{"n_experts": 128, "experts_per_token": 6, "vocab_size": 9898, "schedule": "wsd", "seq_len": 1024, "doc_mask": false}
Below are experts of layer 7 (counted from 0) of a mixture-of-experts language model. Rows are named router (the router's row for the expert), gate (a neuron's input weights, with its number), up (a neuron's input weights, with its number) and show model dimensions 0-223. Each number is 500 + 40 x the weight over its row's rms, rounded and kept within 0 to 999. Numbers have three digits each.
After each expert's rows: a language model's description of what the expert responds to. This comes from a sample of Wikipedia text that the model never trained on.

# expert 44
router:475498424504562492524487489499480530500535415519591497528418446555510479531530538516485506490487443483496575489529496491490588417588474459513462421543447582537504475463510505469500508558488486482471535528494512492456537492465594543432496409452452552510490373455453531567473545478532552528491486484466502528507524478503463523563495480513495478460532457476474471517474510480460474468509518503479492502479531527481498541517509504495537520508524532424436553533536486458502487468482452499502468503510483482408488455397513508622530521495490476553449521435479471528518441488468524532479518534550486488525467549551466477496412514488382574502483455481517506447507630493495491476519
gate1:537515436499516543517517473508505519579417571493561501523513484491477447565522452480448440502495428538445479552508531534508519525547584544524524441559541503524435450469490452529500478536514488495496535505466520492438520467472498499506464519551516458569447495438464445532469454496537559592443495413589490478545509496492531474451453435571456480454527509523473452541533510515408484486527486459498506502446542451486480504509551440461519472514506462456537484535476555541506430588497453483526516506537578546479515593504498580439459550490466513579496493526476527464506508497438499516463513443511545541516544518472448546542472504536503462495558482531431526473525435577400509493543
up1:594477484544554422542506461443505521487550559506521488536485460528464551540477497417495412478505512457488500493550578530452509519452550546513465505443521521499452508537518550545514540464535442461409545589537449507485410546541488465462526534444441533514526525455499441503482510509477448513441520515528447548536447500485513475521463546474500500464410513471497487501509510463514433497525439501549509494503499449456436476569512460487543491445514535497544518544448477512508560557526491506471520491452436442466506490506544529491450483507477491493501423525485565487479558508452510564529476513461500405531461552531480410571535505480445534484403480551572459475479490491595467581528
gate2:420524526464515473516564457527541514533502513566494428525448489507453434441448520517402539464435490450485511498487528469472606426515470505495511462516542566501539526484500526516511452465489452498503494585472474503538563470505434460449526524467571533477505484509489512563527482471500419534543515481455540469510437493431428528450536466545415468496521554457516492452483500531461448405480499530500547431493553471542549521550479480529552505451472384454488527481516530544513509501451520488459466418466505534529489451549555524441440492516439484524575486500487548547479436425563418519509514515503501545532533435474511525457531475477506433469533506563528491484514518514437502519454
up2:534530502505407531521458429480536519423550512488484524576469501456540495579503485464430510542532538454472511491540491489517492521527450496497554636455556473469449531527560499456458522439389578486483536478584504510471495512474524526456555485447488517379493524505578513499540514478524507504531574528457476529555434541492491424482438459521446546447510526458512553490507510550469495470472509490503549482623530411441524433448460519491516511498461558509497513506531501538538511495523499524497492541475436460450526474530470547466449496532476527607480504507432525528481495415490547491473529489482462480484477520465534457512482503462483547497493446498487527477533549539529507460584
gate3:438475401448496472501422469436535584562484500566513482499504504513485441489489474440430488517477504479497498520505480478464554522511457438557477506500514489574606537479377494569509555625530537495500487534511519578480506531453461523549554510477495594510474473451491403525478472498465533546579476464455443471545485556512514529474516465468432539436487483453501463541501467498458513487522549476484476531580530506446458472427444500537465541514458556514500501458508504524489514485467515488399449623493519513526499547515529542500484542500493466479523537472586505510540505539442541543535434467496447533483473490489487484520503500494487426561446463512491469518458493515524533524497
up3:508505532529502507532459570617511563461528533473508465407551546511473542504463446515516474514472464508511482537516508502463485534542542523504529537550536551455441408469444580513444476533475448439518505603552416518534504483498457488593562478466485542548521451543510453551461474513493467521575507488466484436444568485538482457525441496554546502487519475499458482417512456515565494537595497482455545412438466495461503569539436471512476499480477489526539516522456514519480531469521474552519505531535475518532551498529470469519472473525487472528514513480479487519457589511469465498503432514580502461532548499530507505484472525484514534502449414567534453447462429534542526503401
gate4:543470498426530497479477563512482538544547564473453497540440502530462515554484483518477528478509472456472420461476444448522591536540486452554532511493527550457451525516486505563502449450463506454454513495466548498456513481434486475474537502476529500486463489466436527528449535446543501498591449474478526502409485616463463449496555427520488412450507470513542537507422488569490434511587451414539481471509484513547483463426535555513532512484448493478486459519509503474391529403478516482572484539434460436457553520512471493544487447464449530531508513515476508476538504486505470506474481482514498532444461519468514592527509507548467539504428523447487552535457499475555535492539
up4:540509504483408505535597555503487554489552517465488480391482520555506469430587514500534463545511474508525544461516494456522484552501482466526513484483494431492439504432541528533532519458473548504480473521507576520512546558457526497521502587513576498491558502550533582448468567504482548496517503523477491541527460453494511531533519490512441532492522489520533534589553532534518489496466459464455446419548497459538484507436525436583484530460489504492487504531463520521519549469519451522539533489479568495540511427499492532461495447511506578533545498531432545466501412550485548443486534528440540464535535541527366458464451507546525552602528479496536492487475479518489448429505
Everyday content words and noun/verb endings such as use, work, design, role, sh-ift, head-line, propuls-ion.

# expert 18
router:498521479547523509549494460455451467458521454539500545463488449535459443527464555528461544443462485447557502453546464453441489475519444453542460462552521507518530451455543541447476540551526444543461475472505551468507474444487526533530450518486463516547467514462451528471537478538531508552538540466462462547478540453546473466543442454485537451457548451458433453552457538458462439451551555549448456537513548554453460538550492461552554491462535548465456564523539458438523496458493511458533447537533535448502520449506476450505540465529526467515456559546463460561484479445468538545447544534555454457545453468562537463479541539451499554449553453437559546538528496451465466526557
gate0:503541501405483590521500454549432493567470464511460420453539602509538517513523485557457518415500561478535614521482500484560526524501387485499412476445496480496491477545507450450475531458493505459543441456519497502495537463468507467560475488506548510514533489422445562469493507463519465459522478508479436487487430483533489542544503513432541485489493497503505492500469603521527473452509417430490499489485538553478488425491476468463513544515485506464563502461497446503515524492527497457464488484487542469532472577461490506517535548505515551526499502457387446549505584601467443507517516528435464470532566484485483522442487502489443463509529491477503515516476437421467510508561
up0:547470491482573498503532579490520503493375553514525502574521495486482442422458512478430485483412450474491524444493543496517529516561452513504457508454476471537539552457418590468562497561518503558525536505532441478533533475485442568450584531537467471527454499519603476472456455537514461514497447476476446549447474463400524552555467410549532463493538500449484524563499471425499464512436498509537489569525490404513519493496494536547470496495473488432539517507468510485494584559488470530514439476482459489445506585455500475477475499507498437539494479501528535456497509464533503479437492523457459484448470528513481481497508481498434481472468487535568531426500548551486482513512
gate1:434523591498495574496496430580469514498499531508492512537485506491475531460448482473470531467463558511525490436503546560441519470483437502488513443491523513564531540453429591463525512458430550519500531534479577512446428480453559482451542488517501462551502529512483495471433495501454504449579552473567506506485473505523431454553443533521517483525581475533460507558432481488512479508458563521363500515548468509476489451481452528476428507515507478540603494589471542491472535486557516509470530524461503503522577464491488518524456543503484433467510488528456541562460452490457433416455508529542480544527536496510519519470477470510498514438523511448547455500500487438451537426451
up1:546519504475477469584513511501519540484539506483480560563532508521456489518552517447472507497573494449490535573507398465462419510513478493507501426485538487473598563574557538453573431504553454508538458520541441463488510459515492462537489521457506499473524554536493514532483478487502561504409538539546550467508624505562503471518478506522497514508510449502521471546507523487533579526495532502528525490513532523467555489511444412504426513495533472584432525545490493541495548503468538439523507412533526502523582461464546494524501506510473605468583497453555479479518518487516516567525574514471564517451504590449543555513473489473500491514460487561512522430499480512577531488522
gate2:550479520498472488515494516469517458460519423440477494516456496466446499586460482455513524440406548565474552534555523469547434482505532507478476492508472442508429471566465486487484449575531513479529482463542503464458465465516558427503453442502500441494539509533546485518497524481433585401478470476477488544535484493431484515521443483453500545410536489478497544550491497534494516502448592528527485492501507435478482468525545532525565515581524501467519457459526531451487473479543518528488431562517487533432509446444481486486521503526526514539504492412472522467450517530549542482490562523481556482535437584463484433419572509465438431519456593547573508516455505551510536513518
up2:505534520508462475517538489508444576471466523408527542431502458462542514531475521470536571530467470462454488490496478561436537502617432475491481490455540508498500493456472510560549456520509539549573522501482636554502533496524439464512430469481505531462497514509489510430504499510443514470535547573511492448534568449513497542507527513502541572575436459489445530535572484489504511454445431484531498519547461555426474475472454524589560528472565487520479466467485468554519466548499608515472520508531475504476484561490468479485626467524491547515515479558486491530551541478492445516543481480546450495509497514437465501510480499522484592507549463484458558500520434530533518472496
gate3:442477466549451483582537485506498516477510496557486506527507481512472383492453524453547512539572528481541510594495470533547476480487501439517492432525572520502475427563507525486458521571425532500458482579418540479485496456422559520443491527457503499538448515453487491526527495513618450495390511454583476563501509508473516507470546530512506486497550512518568499517521489521442564532502529562521534486505452486513522497498493521461518527504494430398449503524466474560528423511478571472563519504531542524519478417509460532511553428490496553513538572454431475542539453510453562481494512545503595508489526489528493510476485511476529422472556492502499461508510536476441465532511
up3:501453490460532586555569507509545510530561491518434585523548496556468496503506479510465466483513569484532496444490515480510492501563449562467434476450525513542430500600465461509535469473536470521564565464481559510520512482558442463492473526565524470566479509491475497500461381561471457469445506493483511518586478515522473540521459488498482439510547488539546507462474549517531535469438382464464460602489476500517482493463563493506403462555521508552454554488511494541527534534509587516534501526477504478481463458533528519496543505564477511481543605416548511551515447507491547553517475541493495489489500453490435561510507448410534528527468503477503481528548488488473561468499
Verbs and nouns of recommending, electing and awarding, such as recommended, appointed, Award, elected, Best, often in tables and award lists.

# expert 41
router:562521412556636519555611467474494443499506483493566531362531504478513498498530513499443573489502441503569464501517499471488463415455499471563505517531477564493544511482488463426519583492523514519487440448486541570535500441506579516494498555508476514479444556513459495447508433559523584511524458483464515501436480535528499443500433494459512522433519460481496491507482588476496453474530522497518504547520518532508478526524548467517499457416538514467535531480486494487524479473563484438550490469471515479579470457537516465523593510522500412480445517514508422512484481437459505521452502485517499402493500472504533510495429513461541477518554480479514529563489527457520497521509
gate1:514514537458591451496451541476449487464465540456530481482466478591482481470419460473417439502504572562468468483467541498442512490517545577472520518499387417493484491523479538563513456511511439476507532450470494547516554503553512557553544539579432500496633481492524510540569538526540533497537482544522490532506526511516514445447499462522444528541488496510481510524580393440535542494433497521464531471602468542463518542521566471507500463505515478518552532558516526499497544487508516516476466505454569453498456535587472474473519493518507561517555538556503548485488484481558524448441488491473519611510496524483492491541513522469507606499497482512473479495507497464479474498452
up1:535534535581494536522568560467512517457563565521549551515462526519559501432543493493502377493502502518495532477516540432476580430485513465477533565468542493489454516470502541457463496589513484479501521532447585423571471485435451470480543460481540459421515548516484512439493505463479516554514492502492464451485485459545533496545538503563467492470554493441497534483538507580496527576487517565535493479491564459492498530496588537484532472531556481469452463538480481532466517563471523524428472516469496483519509475487469478529428508490611518576438460486530489493464493609539544498471505541504519487502480506512423518449497471479392555523509446508461446501477542539540509514557
gate2:428494474443506440466422528532480548442466548461503505471480537542500466491447503516423453475486502503505471430500528498466532482507512532485430496517453450446570535523490502515588503449541465522538554544507442530609514527428525551444563470503497507492554522470440510459459515547499454497481572468517533427544478505487447470530501495471507523580516506498455524441452481511544510506473487545485509526566534550495508483443523507514510533503496454504480578429497416451492496497452464416449486476483501445479449527580525524494488404614520588518499488546474539501528579568540502487490482479509501496447496594384510487514484469510514482497484530450485434542545447498480463540556
up2:473485523460552528591581444519482512549488502486514514430472503534435499439443559453491553428507462490546516549521559549431464496524529487523414509463512485443556522548515511532600489521560538528468551493503519527487423527536474495506490590482447515501500476507512545548412510532475520479512500494408524506452508523481472569451516595472506446449422517541505468552556433520548538504458521483522471512526535507549515531493521485549531496472531504473502517444454511465460439549534548455492505633439464541523476488456557496510456477415490543504502514487481536552557485516456429453461492533480464444533499423418550485550455494457471531493464456561533508503494473493516505526455
gate3:518415498522518522425481464495518583551518527534460512575517470518494534561494483489532456456488509553496529515537448485552466480541601513467526600546546487525479538517432434512422502536508538520516506513577499561417463558465452469456541480556544544485540438501496462441550479484537476468589545493476503559515464503495477571550506483522460515518518449478568542421440533539490487544462547516521451469561456426528467510500534602506511480482503509453555539485492573431442476486510509493499555524493525479470493465549464453483519502485557482583490468541557534519475532415467496538544495541492523456553544580540466544586513439484459464527493528501521463500524454496479539468510
up3:498529549522439483458539505538493525516454461474494563533502485538458588527496491404539462485513524527456462528525462476574507604497484449466528481525503454579572435527480442534533515521481476492468526565421475515544547533555575498425486534482476493458541555526532529553467540522506467494480461577475441508574492534486467517484547350534550418553461451475534550441520489494493449529534501512518530504510457551553470511498449529514492499530445478520496493519558535424560520490539447584562448490531498537417494440513491518557458441453502559499498490497550503511551504502437523536450520451520465561495535419438539490538485500524462493540498538500511462493532532489534455488516
gate4:517483460419496492492552501493478503504582532495531515408469530497508431460461468511495516455605465449452482471496521575505507451539458556526562472497458516431488510524582559511543486480476485492529560485481473534515546434557448452443561478494495410501513503534470523585449577482581510546528565488537496517479468504592485445455527421536561512503524461471486432529532467545509506489515507480502494531567474485508553510536468513500469500480555505557484502540494545488522495463455521487421518525510429490500450577483494589515494436481477529495535485417456480545498530530489456498488483566424577491530454531443515463504502536570510616537443498532485466453531546487486456546534
up4:491481499485517452496505492557472522587492498507486599504456498486445490476447457505463550469561522439446494462506455426433493498446521456538537558493483491492558502496512472500547502379487495548519469473576472489511458447511522460538513496533519453509479577568533464493603413591555509500519508493549507465527583522486465474528425500500536475514439480513491585470499521474460542538511467531456483477503458565478494513547469551532437550401509468483468559507533438462476515520461536501474497493534517461530443460508498529429522487519473510485549542603517472435430476504499473471471573435471365474550474483500493508530462511474541532528521550531466496576496494506564459494519
Numeral tokens in years, dates, ages, table statistics and population figures, such as 1986, December 1, 448.

# expert 54
router:486501439544537517544483457480449450463530450553555532482487451532468462532494533531443522448478516445543488450542472472454489468466456469529449468529508498510520463450550541458455547548510461543461461483500543473557500457464554528561478511408462518544510482451469538516523504529528504544547524468464462555459538455524460464535460462480533459452538455459472452543473553477453449450537542546449443546476535546464448536530491463546540487469536551443470549546533473454535468456467430447547440533552549469538511463441456439546535483523513504505442557567465462550468500445470542543445550538551459469550455463548529467484575531453477539457553441453559531544558470454458456524557
gate1:466496587484536587505484518494513479541531466568468524512504523490475490500527496488467542489491514506462467493494404518514428429510544466534515434506497475512543465530525431507478523531516545429567602492481463392519554444504461451488458511452476492519476512523554579498417541542487498505491465524430533462462485470535431412448450418502586463533505519493492533491503540524466432512430484490503453483444478517477525584511543459487527515475475545448502487450478531529563446521493556485443467463546539530477435516451492448491392409543494485491483535489458447506497522493479514472455549418553500512496518503493441543515479470538439485503510499463437453564509455395479478477480
up1:519534478507563503597543460509466578488479463523431554512456499510494464479437568543432421545477464500423534519494508519507534413485575409518562509501516519483461462489516542470435502601578515481516466503528487452521506491548489411491496488512477467503464515528514482559496535430466501540477437544542523575498481460529447459471541566510470506505536493447595435513551514501509499496500481473511506417512523520506537514577505550485491516539463463503497458460503537502467536454477461550562464446546446497470437480501516483473491549513428470450493472481507519539529501507541493495466495500520532550518522549543423519517430463496478415517544609521465538571584508480473402519541
gate2:480530469490506477513526576525524530477522516491546502525511463470472537478496506466433502477558516446477502502513582442469485538487513484485574485489454540522528469533443457457498472577548514526448509488481589550465553481499489474448560501534427566489538408532461527490551547426476485463520434453447462498476503472501537455528577449504476495472532515478539584518512454479479459493485507493476528481478453560473490518488541523438414445401456529475473507579542510524419467457473540500510464478494451509576549536410516528491538440577489455466464609530521483507520485486460514498544512468415513509550504459524539532571523425430478563486471470532497515523538508523489479493629
up2:517512496425436448469459529418540495427427549519480493529585448459492557496491432497476532522490532489484554558506508537488513480487553585497480504572493494501578523467497535534373453588510567551473432570513454515495492494503522426462471496445523458452469515499451492514510560502515564485523565487477452462482540456533443536539483479499505490515481568466524519482434541519490473586493523523494447521520492446493527478411534553508409533490533496480500529412486456494476537496522437420546493458466516534466463479532473494522514463540468448472493531507445558516480506479516486513491469490565522445399490530537460537511416477443521470453579497483526471556508463434448502521517
gate3:475514501508431464560460474458508496516511501483561444506509579571460528569573499564522478497489488450473535544512506496443481564598508393509474553469529516478471476561460507529490517501539545498441466499510482554454436458455572496456496553509485531526462523501441527415532500437503514435449512461462474509493479432493494514540426593478534457440449497552452545526479513534468532488551540553510482442522561496474480441570457494500484493490557508564564467550509538492528544595395493489520545504458547474570478485489489513531541535500479517470534617518489508519567510518507482512586567472445508471522417521531449548481523489439513441462464507521505484482481494506463467519493
up3:495465463610502517543493465469569544456491524501499511477535487474527590471450465526535470579582510558521469494495495498432570434592457488477486492514459448526525393509499491508490539562556504511458478499463558518559451520501537483497551534369519453548576497472431517452517508416485528482486506528467542499490499469509444505511563476524495465488487430505488589512421480493429529602543496522521461412524573523460570569493445478502504478517546467495548519519516540588570466514457560530448469456472446484509513498497509515533531517483499507500551509522441514565496496530502519490506513520446488542526534531497551480563498453505475545468439481549486524507546503562444499474477
gate4:490475543517517460471468555544482502515555516566521548537556532534547440506482438494534456490550540533483493533498450468478492562504470537512451582421474471533514478479424457487479587494525462483523586481478536492508488521465474512462541475446535490547426536543523490490546544472475621575537514437497477523394555475479485445516437491484422494511473524478428482414452472536534441467497554464536540538543439492412508452458478463494417496438531454448538491478546491488501436459500414482522566485518506438507481479499463482515474561477533512432462510525449528484505460482476454497505507445566452486546532497496546545560487610507511461550490470474529479522492562449501504495522
up4:584450574493519502586531518520482524477429474469479488531487518487509547606442501467509521532556524478505512511532419469526519532470512578545485520500553512481541503514512471517457537472456467557511475530537449521457485446479478570498507452459523457534537476605545427513480600562506457505457517428471463572497518503454490431472522486455526508491450505532556543460568437523426497513517511516549569616589505542495430492503435545523492514517506495508547503548513495478549517490508462559475506540455556485437490470456494475446494454509474547471548518462567508459478541498556452502499460530540486434552519492533500431430536517455538556498455463475424495549459525463531456537469
Main verbs after a subject name or pronoun in biographical and historical narrative, such as received, published, issued, ordered, awarded.

# expert 59
router:450516473520534484520511474500473477485523486531445502493425449483527475524634531552478533477505495473505576470517490468484382513541478503539447427529485613524585449457530506469526527536561494506459482531513512527447509464445414522489493442512505557521490474489442550501504523501498536511508526466478509532485498471543479512540494456504489472488539466477469478540475552498483476471531516528476485498491520546430480501501513477520543526500528567468488539475503518488509564464390498500571476495512493479722497493420537489491531513500503423542465525486491484527533438487429521530480541541526501465538484488510421491455353507475523525465511449466528532419496503461489488467521
gate0:491564508467527535556438475421593558480566494471519519509474487454509563478503427534440501537469494519508429455456479514520559526500461481562465487503511515503478524535497509527457486488532468521460467537527524469457495535507476530566441521523433468532519475419522470501541512518463519502526502480411485455444504553488548453525484490454446479429417505491517468542529419511482478483546495489462465520518488425520598513457575471439501504464494445488503523459493507479500453469515464457514521509450526456470510441476470531496471473556550446435488545446493413496495519444478505525473502534536511633513522503548577469537477494603521484485468605491439515563493477598559434556519
up0:544483512469548482499490538486483491471509502476472537511562581528444428520534559486511542497521539489465509485532469457511483528461603538507532469513514552410574557426507497409526555554410481481461493486457467483493483474491488526483445494554504468526538480503522530565556507510395538431487485502497458491579469456463516484457536441465425508500507508541531580492503499490387523560516496486407511539512469544483402492552535537401543481512485540540474414457559526474550481468478496525521520528490460524533467550553521475558533485434542526525502517417535463468559495510518460493530456559551533510470533479447534513509510516513446432552576520468497440479472520498544500487557
gate1:490469409513468489504503521530557475473507513551529410462552484537496498533463503523436553556482569490554528539554435420494468535466488474518458460513446525563525531547520495562517512447545467480586520515535499478492526470470538453440469523539578513509554527526536518562542548471501540524475552504456432490475434539541483561539491517468518424487519570535447507534511487473524511450460494515580519510447480528449496475418527582572533540478545506569451499556465452542524524482567447460489486476495537439506430485489534458435468519505471461466539493467505532452475468538453481558436558530559543517514530547497435478487477560514454479456473489473582424520415526515472425504498
up1:525460495421492562529495529515498461500462544507453485525569516514554438527485472562550484506501491444448479486563481494551450499550501534473481548530437486548574528478446539509479574540514427513534558456478525519489545537578462416485464511436497492444512484511438513623513500517500529531509503462510515486467529455479545524484545595455526441483427513444517491536473569421577454533481548478557538471513523509494545514471507431502538507564488482537489550447449512485476448534529411465482486439495526547522431526491392498500575532523469527478484478520530440455493528490543496540461543607476425482526476464494501580524471471557504501509523508537520559424516525499470506520455
gate2:530565530469550472488474496494481454470482474457448548582518519441488510482480477593518485504493494516512499489594453462548478485488542475503504501493520495497471500521550517506542567494532452502439560544472517498505517391471438494510479467507511524495483514578503529549504579473496541471575434540566490493527404528496520499435519507457517468519479589472509460545515494489563565471463593585561446566525517463543554534456442470512519493542530503524547539464500448495466509522497545472481493610498473629494561528446563478568480474551526533468459562564495490508484494521533443520468521481579535492514481532545517543458515554475458546526513509605508435522521468541460468486487
up2:543460492496455538578568530559468509530520479459552518485530421567482484488534420445456484516513541527503516508490476480491474506492466510526450484449481501482561501518466494501518513479504443444486462524515519421521548494511600529490447520502420483500458557545484446515447500495508472541577550542508544479543483530404534504503486521482517499462455529385531484516484560457567476451424532468511490575510564544452511537487475507576550472441504455569433567523540491557563459468512533581537505515526414514559493487476529561517503513506506519519508480483563550502565495503558474438487455531456434485500504479602511490489497500550534546440472577493546471563508515461513596461527
gate3:551495495501497414485528562543465467559548534562491508453481536549531441521486461491573492481512486364519518452390513509512532476533486413486531420479562563506467537472548481514474443510486447540526437553508475603479538533547547483564473522543509564504511477510551556462520463481559580486494517469466460516514488465472506530560478550495539464518505459464505517448456435487549594506542582536504510530509475493546512504504533443534526515482432472458451530523505509509463538518457654479574470519482520539477507466479513467525502488444468518575514449470453467513439463530495503460509510500511531515557489465536531548496505533482519499492479548462496450521453575488490503532414
up3:516516511554524567446494449410515525496483482520542440542482413559490443518539431527447493534443577494485560541486446485532506580485461472555487479505498516474551479531517503437475455536493478538464497466488482501469419539515472453459516503469535418527465530491539432425481558506517518529465492392494441523533497559479510608466582544484494548513515607532479493515415462481444469473508530418484510486499498540478498499527506454438471495478503523484481512452482460417466484511557462549500516504519509484496518425533536506526494538566460495554493507522545552505479477488498425498509468461484412564414477505461476475401443426557524466496466467469531553491503489540446488534514
Word endings like -ed, -able, -ate, and words such as average, best, money, pay, often before of, to, by.

# expert 14
router:489527500533540497539496445465448457461525456537496544477481452527446447551461544543467534439468501455560511453557441457453505481498437456545450468533525510539516447450541541456476541543516441540468457496509543473542478457503520536528450523485461507562464470459455534457535490547526508542543540455458436552463537457513455469554439465467548455461561455452453459549453560461470451450549548557439470538496547552480451538550499449535548490458560545462458543522539473459547509458505504455528441529556538451503513447501463456519551465533529476509457562513446459557490474440471553533451543542556474460545464455563546460473515554458513545460551459446559546524525483461473449510546
gate0:469519478460543510546509520456543543470486434448533503452507466453491460508507577509504470538466461549442500472475437520544501484468556501503574507567476450465517485448533535562523486550493458477496424486482497534396539513576457465462453515444432557525481545505448438433549520477502493525452519440543422446481516494516513446489517524420514561551507509435449439430570562468518506500537501511466479454479523436483504450532498478503539486520459443393454508583477500540494475538506488462492539548512500505486532512500426482499475458557552537477548495512532477570464585440523485523560479447492512504467480500541469443484508503472512483386454594474474508504611498462504514521497
up0:512449482493462524523462495490435511469458416520513491469439533576516552525552457500470480516489486519470462475494575524477518457433415477548442495543524481480459541541550478521553588462495593478448483441542486518540470542508542519564483507530512544562465490482520449496572447547478509422488530526470504474551461522464497444506514577495455525467544415505437527491573478426566493495452440480548550458529512452491542495567534494570466495461448478427520533548526489471572503442576519527493503547500495539505447514401465517528513555558487505467504510548545443525505443498551523503433554442512575488524499465453479542550521484494563492532455463482579535456463474501510480523548
gate1:549524483483529456469518528527451536468503530541540492535497450583555527466538478555498351507539453503434458486500475554548463504563487468497473447569469578445507508500487516519507513524479485560521480451493535438514524515495440515481507568541543457496559492510525516481516526508515524491497575452456519430465505446505432536517444469470409454565534481414470446536453477559573524542510524490528505454535435507515464494429495538484510504546501545458414506537565540456551528511541482541575468476478430498514514519481529534469557521485498458449511549422571458479493497526469561466501560524511439527452457537478510501534444575490443499588453549549483502447543520479471458503533
up1:542449551540451414523451520516555560570517508435475484530492487539568507533505516504502492499491529524522525572513453491494451481429493520460473522574496493480464526424518530524511447515521533459548482541527471533414551476502501372478473495503532535585545484430441518552499513525459539439468465519504511458500472463497509425447481556487561459459501453526482442460440467486490459489503561448459513542449552521527519518525496519470459432446476483515551488413498515532465468456462488514613588456436537591492569444491533512521505420547439524521465521512469503502475544479461414571470462513507515508524510499584532530387542453504505500507492478515531494479502491543539501514489
gate2:525498524430523464485429517496524526532511465475491547463499491483493487490521553553502496532519467486530519428488551523479489468493446445479444413503512525553499536479469489511531455486492506420488517494473484495496569495480447540476485573541436532518483465516505459497467483541560534450439445491531526492505577556492533513519442533457532452537479459438499589554427513478501518473457470501454503482512527485522477492445537509581572515504485462479472462466404490472495421493395494541489546556483446560539486490432545502438497488548503495454522508372419455517509447427509559429473571476554492511545582590528480449437575576482526505496521523547495491469449515454526536481451
up2:455439598416550489482518459547483538466540422465517521506469507473522516517501487523529470453530527456509431518492514546480479523508474493457443499485507519538524606496592462494474571560506478557580452451462426458453485506460551488460484566588525475559489489487470523562495501480557517525531544523518487464517523515517573554465489518455491463517466474523400553466511487476514462490478431524487514535498533503528522415473438490415506537540549500478467488516520541483497469439562450463487469505517468458485493542464431520450517524557478518462472461553585509509545425512444485533573488534472460440488517546486490519506560527499579532451485547496528542436511401560520530535579
gate3:440480508527492478505485508537469480508462405508480504494457565498526501507544505494441425481480524510522464541477527474409503561564519538562547546543581556486476465491491480500504507458483526565514533499511478519527456519499593499521459487434565552511464539541394517478589508478521520429485560544504489535475477553580450510519512428497477453510468499606496532468491572551466512467468448542446582425463451510512443502451563482514510498504456495478497489480483469490513537481522497528503521468534511507497417507500507477451568550534469512481466517415478594437530531496530538500479555468428493511499464509495472576453532542482461509421524495408487540557536464468472519429596
up3:526492477433434485553450525527577472462451524466482522439482459451505535519455469501511591461525472551422489452522473513542531457500527560443559464535497497478532500477445455541541488526425526561491472516495520551500498441500446506482485474503493510492440471543445484462528464521490569556562508461546528564434500496483473525477583514445564502562482530428446493464511442508516565560574542540526467475489594494488436469442482535502460478421464475485491496456591513598462532496552493558521537564453528563468464458453533549523520528549531490443464526507426478482513485443515497470502563521470511504444503495419466464488515570512466478532448472460512507491494603536472460526506
Tokens opening list entries, names, country codes and years after commas or line breaks, e.g. CAN, 197, Australia, and, ==P.